Below are experts of layer 5 (counted from 0) of a mixture-of-experts language model. Rows are named router (the router's row for the expert), up (a neuron's input weights, with its number) and show model dimensions 64-127. Each number is 128 + 32 x the weight over its row's rms, rounded and kept within 0 to 255.
Before each expert's rows: a language model's description of what the expert responds to; "gets" lists some tokens that make up at least twice as much of what it gets as of all text. This comes from a sample of Wikipedia text that the model never trained on. Tokens count by the router's weight.

# expert 9
Table pipes, closing parentheses before "is/was an American", and the word starting after a year in titles, such as 1969 W-esleyan.
gets: " |", ")", " | ", "),", " American", ") is a"
router [128 129 136 127 135 120 126 151 119 144  87 105 179 135 142 152 142 127 181 120 144 128 148  96 151 106 141 178 118 163 116  84 146 141 161 126 139 180 139  97 143 142 169  67 137 179 164  64 125 102 161 111 106 182 123 110  88  94 101 144 137 107 131 100]
up0 [ 95 114 125 146 108 169 121 146 143 106  74 133  76 103 141 165 152 180  99  94 129 181 126  85 149 121 107 115 156 212  88  85  94 101 126 132 102 131 111 124  91  95 137 122 144  67 140 135  71 154 132   9 122 132 186 137  87 214 115 140  97 103 120 108]
up1 [152 116 103 143 103 175 119 124 116  90 104 155 163 110  83  81  89 223 114 169 125 122 162 116 175 178 170 147  80 167 133 169 177 124 118 122 148 153  95 135 161  74 151 125 127 117  86  76 154 129 131 158 210  97  99 151 159 132 161  75 120 107  84 120]
up2 [ 81 140 177  99 177 106 146 142  92 172 147  58 135  88 160 164 142  84 142 100 128 126  96 131 124 107 123  82 127  83 110 122 125  84  66 132 162 203 183 132 121 170 185 150 151 156 135 142 114 166 112 132  90 136 160 111 134  81 144 159 189 174  66 224]
up3 [117 101 141 164  87  56 156 153 107 154 169  74  94 178 155 135 117 122  99 119 110  53 112 116 175 105 140  83  91  97  93 127 107  91 128 108  70 124 183 147 143 148 134 150 127 120 148 167  91 152  99 139 206 143 131  91  86  78 108 117 123 102  54 114]
up4 [ 65 194 176 106 115  78 128 115 142 140 139 109 155 101 153 158 145 136 136 206 122 126 145  99 137 121 123 171 133 173 134 127 206 140  91 173 110 103 118 114 118 112 187 143  95 117 110 119 108  64 126 130 147 139 152 129  47  66 131 143 135 109 118 167]
up5 [125 136 106 141 132  90 127 112 127  92 136 169  66  64 125 142  56  91 173 115  96 140 180 150 159 143 112  98 106 123 161 146 147 106 176 114  96 125 159  87  58 139 156 135 169 160 144 166 152 210 138  80 115 134 138 146  95 175  92 150 147 138 158  90]
up6 [123 104 106  57 139 142 162 115 118 102  76  77 135 142 111 118 135 182 151 147 189 141  85  44 121 144 120 107 156 203 125 141 136 127 111 104 142 130  82 227 154 134  81  78 132 151 171 116 126 110 178  87  99 138  97 114 117 127  88 147 119 131 132 108]
up7 [118 124 135 141 174 193 105 136 191 133 154 131 124 192  97  98  86 171 119 122 182 131  54  97 104  85 123 128 165 138 151 166 163 146 163 132 156 118 112  98 159 200 117 154  75 134 150 138 116  73 162 115 127 136 106 162 156 164 126  97 101 123 129 138]
up8 [114 149 152 134  84 163 169 130 187 103  58 124  33 144 183 151 121 102  87 165 147 149 118 173 100 157 125  86 127 128 145 170 115  87 140  83 126  72  62 138 136 117 160 116  99 103 156 199 101 134  99  59 154 127 176 132 137 166 147 119 110 100 150 115]
up9 [142  68  91 143 121 186 133 124 171 114 156 109 158 131 144  92 159 135 129 134 144  70  46 114 151 149 117  38 125 186 101 126 135 121 197 147 182 129 109 178 148 172 108 150 100 167 132 146  99 104 158  65  64 141 119 153 131 167 124  95 118 152 139 122]
up10 [144  96 119 101 122 119 128  97  44 127 128 115 152 157 150 110 149 103 142  80 178 106 119 156 125  83 136  96 186 144 100 104 189 157 187 123  93 115 114 114 138 117 123 121 119 149 188 139 120 138  82  78  86 138 143 117 141 151 113 112 142 118  90 124]
up11 [134 166 178 110  83 155 110 106 144 130 168 178 174 158 137  79 119 128  97 104 176  60  76 120 126 130 130 152 152 116 106 204 116 115 126 169 148 138 161 125 153 129 138 185  75  90  93 163  92  66 122  85 136 124  97 187 123 135 120 105 124 135 128 107]
up12 [128 165 127 127 147 128 108 121  97 140 105 153 145 133 161  87 122 172 105  38 124 131  99 165 166 114 117 154 111 136 111 113 127 134  71 174 103 195 215 118 179 110 157 150  81  92 118 108 135  94 113 122 138 124 135 147  82 140 151 107 125 103  99 116]
up13 [141 144 133 146  99 199 174 113 100  96  87  85 129 160 150 112 183 132 129 162  90 105 184  47 112  83 132 183  73 150 140 181 172 155 127 106 138 135 102 114 179  89 122 159 145 157 137 147 104  77 105 149 157 122 119 123 137 114 117 148  86 119 100 101]
up14 [164 122 112  72  78 187 114  66  66 137 114 116 176  97 150 144 107 156 104  92  65 154  94 131 126  94 131  96 142 149 116 113  97  60  70 194 141 148 197 107 138 126 108 130  84  59 178 133 153 160 142  98 125 136 117 157 132  89 108 131 122 166 124 119]
up15 [113 127 160 124 129 156 134 119 111  75 147 100  97 102 189 147 140 123  91 135 105 105 117 179 156 100 103  65  87  81 123 151 119  93 209  88  75 124 172 179 168 122 136  98  91 105 150 162 131  99 124 112  80 162 130 104 195 165 152  96 120 112  82  73]
up16 [162 128 147 198  97  63  69 144 129 183 138  97 124 175 142 184 108 113 129 109 143  83 138 146 151 103  71 179  68  84 189 181 108 100  95 159 133 160 135  93 145 137 124 136 151 156  88  93 135 120 132 144 184 137 206 144  72 106 129 109 128 140  68 188]
up17 [140 136  62 187  94 122 156 149 104 145 101 137 128 171 112 115 126 159 183  87 162 111 207 141 155 170 116  78 119 151 114 142  94 138 118 124 140 171  62 150 134 164 115 164 168  94 112 114 164 134 148  79 191 122  89 107 128 142 101 129 106  93 112 130]
up18 [160 142 148 114  91 194  87 139 133  89  99 172 100 148 178 141 102 148  58 156 189 163 115 106 133 125 123  96 128 142 135 152 104  53 106 141 138  60  88 102 119 142 120 117 137 124  93 180 132 176 170  56 124  45 129 157 164 176 137 118  76 131 161  89]
up19 [144 123 125 125 120 172 149  87  80 147 118 164 138 122 121 125 143 138 191 189 188 148 169 134 131 126 188 111  91 175 110 179 176 118 142 122 150 126 119  99  79 111 135 161 136 154  85 129 133 129 123 131 104  88 149 172  85  84 134  97 157 130 150 146]
up20 [ 97 130 140 154  85 146 136 140 131 155 100 117 142  73 107 110  73 147 126 118 161 134 156 126 102 158 124 129  61 114 209 173  80 132 110 127 119 116 118 170 152 123 130 127 108 104 148 126 107 126 153  87 155  96 113 136 164 184 103 156  71  94  98 115]
up21 [142 196 130 120 127  75 144 100  52  95 150 141 187 112 149 175  72 164 102 126 140  66  81  87 122 109 137 112 144 185 122 149 120 145 102 131  73 151 149 127  87  88 124 122 119 100 158 132 121  82 137 146 130  72 165 161  62 109 141 145 122 174 153 176]
up22 [131 133 136 131 165 136 152 122  94  74 110  97 158  47 163 195 126  81 134  98 103 174 167  83 135 136  73 101 109 123 119  92 181 119 130 117  75 146 152 127 109  33 129 130 140 168 164 144 144 100 190 157 102 134 151 131  82  92 168 121 111 130 145 139]
up23 [147 103  74 110  86 152 106 142 211 142 125 108 119 149 143  80 133 151 122  78 198 112 121 194  92 146 132 156 118 100 135 149  86 155 182 153 117 146 147 133  97 153 104 103 106 115  81 145 123  99 162 141 140 157 127 170 114 157  93  80 188 146 164 112]
up24 [184 122 112  79 139 118 164  91 108 146  95 133 152 171 130  98 136 189  76 183 150 131  92  98 149 110 167 186 151 151 143 106 140  94 104 152 110 120 106 121 179  96 140 101  89 124 154 141 104 126 148 186 155 166  82 107 167 148 148 160 112 152 129 130]
up25 [116 115 147 116 123 132 123  92 160 132 141  70 106 145 118 138 137 165 167 160 174 140 144  98 119 109 179 157 131 181 210 208 135  98 157 119  96 104 121 110 156 177 177 102 155 128 106  90 132 162 180  97  72 111 108 153  83 145  76  82 140 136 144 134]
up26 [147 102 131 123  57 136 114 153 155 143 130 122 113  89 139 108  75 133 132  78 154 109 139 134 116 169 175  86 153 119 145 151  85  69 150 135 118 161 142 145 151 173 164  94 105 129 116 148 147 134 184  74 130 113 137 114 167 195 116 120  90  97 103 121]
up27 [160 138 121 118 121 117 141 117 108  56  98 132 152 139 108 111 105 132 156 143  98  72  94 144 156 166 153  82 169 124 154  93 112  62 105  87 100 199 158 104 112 142 167  99 129 110 227 162 161 171 128 151  82 129 119  99 123 124 175 100 125 174 143 117]
up28 [132 123 159 129 118  98 118 109 140 139 132 147  72 100 119 132 136 122 118 162 168 116 144 213 127 120 139 149 116 121 190 177 130 110  39 193 156 162 193 111 101 110 114 157 128 157 143 148 148 134 136 152 148  92  97 153 141 128  99 141 135 139 109 166]
up29 [157 178  81 139 107 138 103 135 180 131 125  93  76 153 169 154 116 118 143 154 149 107 174  73 101 175 158 142 120  96 145 170 115 104 137 168 159 113 113 134 146 136 171 146 145  53 101 135 152 127 131 148 142 174 117 143  78 108 111  81 160 125 109 168]
up30 [117 196 139 112  99 139 158  82 110 154 142  84  48  86 155 169 126 157 191 113  84 110 153 172 141 190 113  74 168 185 172 124  58 135 106 160  88 136 155  86 109 164 153 179 115  49 145 137 179 123 126  79  92 125 127 125  74 138 152 145 121 155 129  98]
up31 [121 181 171 139 136  77  85 192  77 103 120 102 127 110 137 222  93 123  81  77 102 114  82 109 147 119  77 106 130 146 164  90 121 111  93  94  94 145 164 136  88 165 120 151 140 141 169 142 118 149 164 128 105  89 128 106  85 110 143 161 134 161 105 158]
up32 [143 145 128 158 129 162  82 154 153  72  60 191 163  75 144 111 133 140 101 153 101 105  63 105  89  99 136 129 158 122 104 168  94 143 126 108 134 135 169 184 142 152  99 169 151 117 102 159 112  99 104 139  89 100 171 194 118 106 147 135  94 156 184  66]
up33 [187 138 142 171  72 109  85 143 139  81 138 130 167 158 132  97 148 163 126 141 180 131 170 110 146 103 209 147 162 120 159 119 134 121 114  99 177 141  92 179 114 135  70 107 120 137 140 152 120 145 172 129 115  88 119 154 102  96 149 113 117 140 162 103]
up34 [143 145 137  98 119 102 133 121 142 127 116 119 151 208  92 177  82 134 170  93 164 147 155 147 107 154 142 161 137 119 215 171 125 111  34 159 139 130 170 131  92 124 129 177 133  38  90 134 133 130 145 139 164 118 126 123  88 135 136 147 160 119 135 141]
up35 [160 104  69 149 137 123 123 121 139 113 143 152  80 117 115 120  38 167  81 176  78 167  76 105 114 101 160 148 153 161 143 130 107 120 140 140 106 156 162 143 126  66 113 139  70 171 124 124 149 143 104 190 142 119  89 183 135  96 118 140 110 139 138 132]
up36 [163 144  67 151 107 149 185 102  73 153 188 123 167 137 143 163 187 107 151 154  58 105 143 105 131  92 142  98 103 127 102  99 196 112 129 158 157 145 110 135 115 113 127 132 127 123 196 151 151 126 118 150 102 122  98  73 101  86 108  98  90 108  87 145]
up37 [120 160 129  79 104 114 151 109 140 118 101 183 174 110 117 136 112  98  90 143 146 136 131 130 192  88 114  77 177 149 102  93 165 132 106 138  77 131 132 126 102 126 223  65 142  88 200 146 129 136 101  76 146 116 111  95 117 172  55 169 157 132 122 146]
up38 [159  99 102 147  97 116  48 153 135  96 102 143 122  42 143 107  88 136 100 138 165 110 122 211 144 103 137 128 136 130  82  91 138 133 146 182 114 171 109 110 129 123 135 121 145 140 161 127 161 180 120 112 158 116 167 154 100 167 154  91 166 133  91 128]
up39 [133 159 144 152 121 119 149 102 101 163 156 126 166  94  87  98 146 111 157 127  89  63 124 127 112 156 149 115 130 147 129 184  49 172 130 160 129 181  87 143 131 132 118  94 109  77 130 135 144 146  71 112 158  85 155 101 190 144 115 103  85 149 119 108]
up40 [156 121  75 109  82 125  65 167 113 136 126  86 143 116 151 140 125 137  98 188 142 100  48  93 123 158 147 134 127  64 141 130 131 110  51 176 154 118 110 114 144 137 150 142 128  85 136 162  96 112  83 119 138  98 128 139 152 134 144 110 144 162 111 156]
up41 [155 123  38 101  88 105 142 117 148  94 140 120 107 107 113 108 144 163 114 205 126  99 139 168 178 191 157 129 131 156  85 133 173 130  80 170 111 155 111 113 150 135 176 150 107  69 131 111 106 140 104 156 166 114  83 121 123 184 110 157 151 137  89 111]
up42 [ 82 178 117 155  93 116 118 183 148  65  93 146 152 108 144 113 101 118  88 150 132  71  78 140 161 141 121  80 130 129 102 126  61 124 124 119 117 144 104 206 104 146 113 203  82 126  87 134 152  97 152 150 100  98 148 148 110  74 136 133 134 143 173  87]
up43 [164 132 162  86 153 179 177  73 114 138  79 119 142 129 186 105 185 165 121  75 121 144 203 160 175  75 175 144 178 115 151 102 149 119  86  63  79 114 148  91 112 110 161 134 120 107 122 136 123 130 130 121 159 138 114  61 114 167 127 122  92  87 115 149]
up44 [154 111 129 129 108 158 170 153 130 141  11 139 113 178 151 144 118 115 123 126 153 113 121 142 113 133  92 108 118  54 118 117 150  87 150  69 153 128 112 146  89 168 164 131 108 125 135 171 125 133  82 112 166 147 102 125 165  62 118 148 123 162 112 107]
up45 [118 130 119 122 105 185 138 131 127  87 133  83 107 128 140 100 185 141 166 105 116 169 165 178 180  94 123 166 118 130 196 108  98 121 110 139 122 114 184 166 140 163 160 181 125 124  76 109 167 119 189 107 115 148 107  73 111 177 100  82 119  44 124 125]
up46 [108 118 194 103 138 120  55 170 182 162 138 125 122 150 143 164  75 138  88  71 167 144  40  79  89  81  59 148 109 122 112 186 137  93 136 131 144  98 159  64 144 204 132 137 126 148  92  91  64 134 107 102 106 185 193 159 124 153 126 150 171 168 131 175]
up47 [130 132 100 113 158 118  98 177 120  99 151 129 229 137  99 123 110 111  71 148 180 101 101 168  51 127 148  94 143  98 125 123  76 164 135 133 107 170 177  86  91 202 129 159 138 141 160 138 129 128  86 123 107  66  60 149 158 151 104 110 131 122 120 165]
up48 [171 134 136  88 126  71 150 165  80  48  92 158 185 126 130 101 121 156 119 116 149  66  96 149 137  86 218 104 169  76 137 112 186 126 147  67  77 182 196 136 104 134 172 129 134 187 170 163 123 101 133 188 102 133 148 118  84  92 117 105 100 153 117 131]
up49 [169  74 119  88 146 148 122 102  89 140 190 140 164 139  92  75 110 200 100 145 132 168  86 195 149  84 187 110 157 153 169 125 155  73 171 160 162 150 158 116 142 149 109 133  71 114 136 101 141 178 118 133 101  63  74 159 158 139 163 122 152 109 161 144]
up50 [139 147 133 126 197 117  68 139 129  76 101 171 137 141 113  82 108 189 100 105 121  73  80 160 148 138 188 164 148 150 150 139 132 124 104 102 138 127 154  88 173 143 125 161 115 111 127 142 111 155 158 126  98 103 121 181 140 197 181  93 106 142 103  88]
up51 [139 133 156 129 151 194 139 135 220 169 132 135  91 115 129  99 156  87 150  75 109 149  90 139  77 128 158  64 153 131 124 143 144  97 158 115 148  88 137 155 152 155 145 161 103 108 118 173  75 154 135 132 114 198 173 171  90  96 155  66  91 181 125  71]
up52 [161 166  90 100 122 120 100 159  67 123 157 144  83 118 130 117  62  91  65 104 124 103 112 132 130 142 147  75 185  51  95  80 131  93 147 133 126 131 166 118 114 151 162 131  83 100 180 133 104 134 120 105 130 131  92 141 165 148 146 166 152 200 108  77]
up53 [109 102 159 110  98  92 195  74 130 129  93 129 139  84 119  94 101 156 166  63  74 115 107 197 146 146 139  70 160 160 161 122 154  84 105 119 138  80 138 126 149 147 129 117 127 151 186 118  59 173 118 122 127 121 129 129 128 122 130 139 144 191  87 132]
up54 [128 134 127 165 130  72 113 163  78 172 141  99 147 134 116 143 109 150 115  97 126 144 105  89 157  90 100 103 135 128 150 124  87 120  75 142 109 144 108 148 128 110  98 182 121  63 125 128  67 187 148 127 160 110 139 157  64  93 188 181 110 146 165 193]
up55 [ 83 139 156 142 150  45 135 133 113 118 120 111 112  92 155 161  54 126 103 105 119 148 120 191 159 115  90 105 139 167 183 110 112 115  65 129 107 125 127  63  86 138 130 118 129  95 132 161 134 225 118  99 112 115 113  94 146 105 152 183 127 122 119 224]
up56 [144 117 167 128 149 140 193 136  99 158 115 115 111 115 179 140 131 134 119 167 136 122 137  88 102 116 113 106 117 209  86 169 126 103 111 112 127 116 122 160 188 120 116 161 129 185 120 101 125  59  86 100 105 127 160 100 135 114 131 126 142 103 111 172]
up57 [156 119  97 119  91 134  74 161 123  91 150  98  99 199 118 130 155 185 110 150 163  99  77 123 177 139 155 119 126 125 126  99 139 131 209  71 135  84  68 121  96 160 114  91 104  73 124 137 112 181  81  69 104 143 137 126 141 221  80 130 138 132  94 135]
up58 [150 103 113 137 210 114 133 123 106 102 115 142 116  79 105 113  92 128 160  98 125 123 139  48 192 124 160 132 164  62 128  87 181 115 149 122 104 163 147 146 108 123 136  98  91 143 202 121 134 204 127 141 171 162  79 154  94 121 148 124 159 182 148 137]
up59 [140 157 150  77 105 161 153  94 188 143 187 156 111  99 137 122 144 134 134 161 152 141 166 123 107 111 116  95 175 176 157 183 133 122 139 180 143 159 124 186 116 146 138  93  95 117 130 132 157 108 166 116 107  99  86 101 114 108 113  93 140  90 152 145]
up60 [100 128 103 121 109 152 178  82  80 155 154 143 218 104 101 105 136 118 143 123 120 101  84 143 105 136 199  68 112 161 104 113  37 134  41 147 158 154 110 139 121 128 162 165 122  91 112 143 110 159 127 108 116  82 133  95 121 122 145 176  98 147 100 147]
up61 [152 123 162 115  72 161 152 124 143 126 167 111  75 104 130  74 122 151 106 155 166 120 147 179 150 181 166  65 203  99 148 128  90  86 116 109 131  88  64 198 150 145 146 149  86 104 130 171 113 153 167  54 150 110 121 116 152 158 101 139 115 107 129  85]
up62 [ 98 155 150 117 134 167 129 122 177 146 101 155 129 153 156  99 112 138 101 121 158 140 116 126  76  84 128 153 155 109 139 192  51 137 145 116 141 195 133 167 129 163 130  78  77 153 170 161 151 109 105  97 151  80 109 134 145 162  69 138 137 160 150 124]
up63 [136 142 143  91 131 192 151  81 102 117 158  88  64 145 173 157 142  97 125 156 128  99 188  47  73 137  96 131 130 140 151 158 115 115  95 106 138  91 118 128 138  83 115 125  92 125 126 107 132 107 123 105 175 111 152 153  99 105 166 136 129 115 123  82]
up64 [133 137 160 166 128 182  87 100 141 191 181  86 148 190 143 115 168 129 112 110 200 112 107  29 119 115 100 160 151 129 174 147 109 138 107 131 186 143 107 104 167 118 150 114 132 114 107 102 141 105 156  94 118 162 157 201 111 134 150 152 105 121 121 138]
up65 [130 100  90 149 146 160 164  97 101 159 111 162 204 109  86 108 127  89 194 138  79 132  65  64 104  96 162  93 124 161  72 130 199 147 135 101 166 173 173 111 115 117 138 155 133 116 105 108 152 113  98 148 142 120 128 183 126  86 158 132  93 135 127 122]
up66 [157 103 112  89 108 119 204  83  98 179 122 163 115 166 113 114 121  90 154  78 161 159 106  40 124  92 121 137  89 100 104  69 201  98 175 102 120 110 163 109 122  90 188  76 147 156 115 131 129 112 110 155 160 144 120 127 106  76 126 147 161 189 132 122]
up67 [155 151 121 140 101 120 104  71 136 116 151 155 212 142 150  52 171 129  96 191 126 102  81 105  95  66 199 167 160 125 142  86  88 132 122 147 168 127 104 148 151 120 108 128 118 173 127 158 114 128 134 178  84 112 111 129 205 118  74 126  91 103 142 140]
up68 [128 124 160 105 108 153 127 113  99 160 160 101 146  93 133 107 167 125 103 110 115 123 158 197 150 100 157 105 158 129 102 164 111  71  86 152 139 105 132 129 145 116 154 126  92  46 124 141  90 203 138  89 165 133 118 164 149 102 146 108 144 170  57 110]
up69 [154  77  88  97  89 128  80  96 153  44  82 108  57 176 162 149 141 131 124 128 148 148 131  66 171 140 172 113 137 178 125  68 140 138 134 134 102  72  97 193 107 141  86 131 147 140 170 171 117 133 147 101 109 142 120 120 105 133 126 116 120  87 160 113]
up70 [118 154 141 102  87 118  78 128 154  68  90 161 144 138 162 100 131 130  79 128 102 152 104 118 142  96 185 192 139 127  78 128 181 104 119 119 109 101 147 149 142 110  98 201 117 162 129 186 115 147 139 146 121 154 105 120 150 112 108 115 118  57 177 120]
up71 [161  84  83 159 111 219 170  81 137 164 177  90 101 154 116 134 152 141 197 152  74 101 137 101 144 127 142 111 130 154 124 155 161 126 179 119 170 135 102 182 159 137 110  84 111 107 171  86 145 102 112  79 148 156 101 134 123 146 136  60 135 119  96 145]
up72 [ 94 158 162  91 163 167 112 128 129 123  92 134 134 138 145 161 167 154 142  92 111 181 112 136 147 119 132 105 131 141 110 117 146  98 133  69  67 141 157  96 138 104 203  93 147  72 162 103 103 166 123  50  94 113 167 179 114 233 133 134 116 127  81  91]
up73 [144 195 177 118 113 139 106 104 150 131 117 179 158 154 102  81  81 137 119  85 160  98  98 107 107  77 133 152 176 125 143 187 144 115 140 107 140 126 133 155 127 104 128 104 115 127 113 172 119 150 138 126 141 126 155 135 138 156 125 123 127 106 196 115]
up74 [108 189 173 119 127  33 188 110  77 145 127 147 158 145 125  98  87 126 132  86 122 100 123  89 127 139 109 114 173 118 140 143  81 133 111 118  94 138 164 179 117 121 129 129 168 132  89 123 111 119 155 153 151  79 132  97  87  84 134 186 147 159 150 189]
up75 [132 106  82 114 124 162  95 136 153 100 176 102  71 177 128  78  59 158 119 158 116 171 124 175 190 124 169 140 119 129 137 139 115 103 152 119 111  94  79 132 132 128 113  65   8 126  83 169 128 144 157 175 171 147 131  71 147 157 149  92 157  85 116 135]
up76 [151 157 123  94 126 163  49 126 183  71 157 108 110 144 131  79 142 144  90 156 166 103  99 177 155 158 135 202  94 101 152 165 129 165 108 176 145  93 119  52 157 121 117 144 135 123 150 167 113 145 111 180 127 115 134 127 160 213 147 106 116 128  73 100]
up77 [147 130  94 136 107 121 185 103 142 188 110 105 109 146 135 138 152 124 192  49 121 119 123 164 157 140 114  65 212 128 138  50  59 150  98 132 140 156  86  65 119 129 137  99 104 124 174 159 141 149  87 101 123 158 127  82 121 116 141 182 121 144 133 144]
up78 [148 133 117  88 151 143 140 158 124 120 129 122 155 142 155 130 118 155  73 177 131 141 133 186 161 139 124 124 111  69 171 134 119  97  75 134 137 159 141  86 160 158 122 156  79 117 111 186 166 134 156 173 122  95 123  69 149 118 194 137  95 144 102 121]
up79 [155 183 152 165 118 137 147 195 121 133 118 101  96 116 160 197 117 107  77 148 141  73 118  37 138 123  94  70 122 132 103 116 143 116 144  90 128 162 159 104 157  72 158 176  95  87 125 138 155  91 117 127 178 168 126 151 109 102 136 135 116 168 116 131]
up80 [110 175 159 127 130 124 161 123  93 119 155 156 105 103 140 100  36 108 144 100 204 156 160 104 144 137 126  81 148 211 140  81  55 113  82 171 120 127 126 166  95 109 132 172 107 148 131 143 131  96 148  73 139  88 103 121 122 141 107  97  64  81 156  96]
up81 [138  97 110 124 163 156 121  98 136 147  88 143 186  51 125 113  96 130 106 162 102 125 101 145 119 126 155  74 109 175 121 117  62 108 147 157 186 180 129 137 150 149 152 111  81 203 129 153 131 114 146 138 112 112  91 156 219 167  85 122  89 173 103 156]
up82 [112 106 134 133 120 109 130 142  93 182 160 168 186 120  96 107 135 123 120 117 171 108 159 213 159 130  94  96  96 151  94 148  98 125 104 122 156 167 113 132  81 142 108 105 113 149  69 114 171 163 102 112 166  87 150  90 206 102 101 110 137 123 112 104]
up83 [146 113 163 109 153 209 139  90 108 143 153  73 155 137 165  95 155 134 149 139  68 114 125 158 145 106 134 200  96 121 182 160  92  85 122 160 160 125 104 173 179 197 120  95 102 126 106 113 120 133 116 125 123  81 119 113 166 150 161  88 101 123  74 134]
up84 [148 130 131 133 140 126 157 150  59  77 159 151 161  92 116 146 157 127 140 131  67 133 193  55 174 122 117 166 121 142 113 120 235 153 113 143  74 111 163  87 137  72 122 119 144 121 165 148 124 128 141 171 107 188 197 109  90 153 167 141 122 118 125 164]
up85 [129 109 111 119 164  92 112 131  66  78 130 158  94 105 173 105  86  74 168  83 110 118 180  93 101 184 121  83 142  62 122  76 112 133 175 111 133 156 187 135  51 146 107 115 167 179 136 138 113 157 160 151 120 106 118 165 101 145 154 140 151 187 166  97]
up86 [144  83  90 147  86  81  76 124 134  95 109 124 127 135  99 141   9 156 101 124 133 128 107 204 109 180 121 147 141 120 183  97  70 136 107 202 123 147 145  96 132 141  87 184 117  86 141 126 107 177 140 137 108 135 157 197  94 196 169 151 140 152 139 185]
up87 [117  94 115  72 186 156 153 123 159 100  47 134 111 134 114 117 166 146 147 111 145 166 122 108 175 117 160 114 147  91 127  56 187 165 112 101 144 103  76 119 166 116 152 117 155 166 143 121  64 158 172 120 123 169 137 102 135 170 153 151 114 137  97  92]
up88 [112 154 160  96 180 143 161 138 102  87  79 108 144 135 151 148 140 146 120  61 139 158 175  90 150  91 137  77 187 150 138 112 115  88 150  73  95 132 152 107  80 133 157  98 109 127 138 174  98 119 187 100  83 141 125  83  59 144 105 148 149 146 179 114]
up89 [126 123 142 147 156 141 101 131  98 108 195 129  87 118 163  88  89  99  76 181 111 114 130 101 184 160 161 135 143 107  77 148 105 116 127 139 139 177  95 145 125  77 111 165 109 193 147 166 152 148 115 143 193 136  99 102 142 135 127 131 110 115  54 141]
up90 [117 155 118 140 115 157  55 105 111 153 146  86 139 113 168 133  96  92  78 102 144 184 172 120 109  96  92 125 134 117 160 114 115 107  94 141  77 189 198 141 130 105 149  87 132 112 157  94 122 105 168  54 142  50 151 153 144 206 156 121 135  78  99 102]
up91 [135 139 148  72 135 163  83 132 111 132 151 102 188  99 164 107 168 135 101 243 202 157 109 120  86  92 182 153  95 123 136 137  89 118 109 175 153 157 118  73 145 113 159 150 131 116 114 138 140 151  88 140 111 101 131 126 206 150  94 106  93  93  85 132]
up92 [127 130 133 107 145 124 112 145  99 169 146 129 233 113 152 149 186 105  82 138 111 108 127 107  91 136  74 153 159  77 108 168  68  90  74 188 147 135 128 139 121 147 119 200 107  67  82 120  87 137 128 121 173  77 148 155 128  85 149 169 124 139 128 164]
up93 [148 107 127 158  89  86  85 134 112 115 130 103  87  77 146 123 178  93 135 122 127 115 137  86 162 193 133 180 186 124  94  37  95 151 151 184 101 109  96 140 121 108 101 154 136 194 147 158 122 125 139 146 120 149 143 137 132 119 140 153 113 158 147  83]
up94 [158 120  86  96 157 139 148 117  72 118 133 122 170 118 164 144 180 128 105 187  79 130 121  99 174  93 148 136 161 121 140 116 181 108 125 157 129 144 139 103 168  71 168 130  98  98 159 175  77 152 122 162 107 172  77 106 146 136 129 151 113 137 124 155]
up95 [164 100 109 197 106  79 104 145 108 157 178 116 162 127  96 145  48 172  93  94 154 141 110  82  89  98 132 144 134 172 134  86  93 131 162 212 152 147 126 139 135 131 112  92  93 135  85  86  94 137 140 166 182 172 134 161 134 152 129 114 130 146 131 184]
up96 [116 187 133 219 132 139 126 208 112 169 159  84  96 118 115 136 117 166 143 113 153 126 152 156 167 168 142  67 110 138 129 113 142 150 121 102 174 159 112 104 117 147 146 106  95  88 107 134 166 109 122 116 189 120 128  76 141 173 162 165 125 111  57 130]
up97 [143 128 153  82 123 129 114 140  88  99 105 182 178  47 155 117  71 130 147 185  88 129 125  48 121  77  98 145 117 178 127 134 171  62 124 138  95  91 132 114 101 115 112 109 133 132 189 146 159 167 128 115 131 130  99 139 138 120  50 149 118 145 112 160]
up98 [143 107 142 165  76  58 167 102 120 113 202 155 176 181  92 124  93 213 115 101 168 112  86 103 128 154 153 135 146 194 125 148  80 109 164 173 105 122 181 121 132 134 123  53  92  86  81  90 102 133 147 129 112 130 126 118 122 179 107 103 125 114 140 183]
up99 [127 183 180 156 180 133  93 172 115  80 112 138 106 138 124 138  79 127  87 160  70  61 111 106 157 161  90 178 124 126 144 166  93 144 107 119 101 143 136 142 180 116 154 143 123  97 162 150  82 121 118 106 141 112 181 122 116 170 178 143 108 118  48 126]
up100 [134  90  90 158  75  87 155 110 140 174 168 126 120 152 143 103  94 118 128 123 120 125  78 117 113 102 119 100  53 148 109 173  90  84 147 164 126 167 127 230 151 144 142  96 142 198 103 155 122 162 134  96 161 122 130 100 138  98  69  69 125  93  89 134]
up101 [159  83 113 115 112 143  70 188 140 130  79 114 218 121  86 160  90 134 119 153 167 138 125 130 117 100 135 136 119  35 156 146 175 132  81 115 154 128 111  79 106 177 146 173 136 118 161 131 107 167 121 163 103 121  77 105 176 104 145 179 132 152 120 178]
up102 [157 111  31 109  73 166 124 106  75  88 161  79 148 176 147 108 157 135 117 172 125 142  94  61 162 124 145 115 124  95 167 107 122 119 136 129 124  97 104 162 147 103 164 105 134  74 180 146  96 142 114 118 117 112  75 127 128 183 102 122  97  73 109 108]
up103 [132 131 143  85 122 104 123 113  26 138 138 124 198 137 125 149 152 156 121  79 186 148 148 178 172  98 142  92 123 103 156 157 174  94  64 139 103 115 159  69 126 128  94 179 157  77 143 148 121 210 141 115  70  73 139 116 127 103 135 145 144 130 159 166]
up104 [135 155 170 193 115  69  57 184 110 174 151  48  89 102 123 161 101 141  91 118 146  89 110 156 111 150 125 108 103  93 129 116  74 118 186 113 107 125 117 132 142 131 115 127 116 113 119 116 100 164 115 120  95 155 155  88 144 187 107 101 148 118  50 160]
up105 [ 89 181 181 131 116 136 163  96 126  99  84 173 179 101 116 131  49 147 159  92 104 116 136  81 138 176 136 126 106 162 158 134 143 128 103 129 107 132 155 146  82 120 156 131 150 116 112  99 123  98 155 139 135  85 134 135  71 115 160 137 101 146 196 106]
up106 [113 122 137 112 143 166 161 142  71 135 168 112 170  90 137 188 162 140 120 126 149 134 131 102 151 179 134  50 153 149 106  88 134 115 106 147 150 157 105 106 157  93 179 152 160  95 104 115 143 153 141  87  91 115 145 200  85 114 145 154  72 160 109  99]
up107 [132 116 170 136 114 184 112 107 159 145 168 104 143 126  96 130 109 139 100  54 140 131 147 198 118 110 150 122 151 148 167 166  65  94 112 113 171 150 143 176 120 151 105  91  73 142  81 136 121 141 175  81 142  47 155 117 166 167 101 116 119 114 121 128]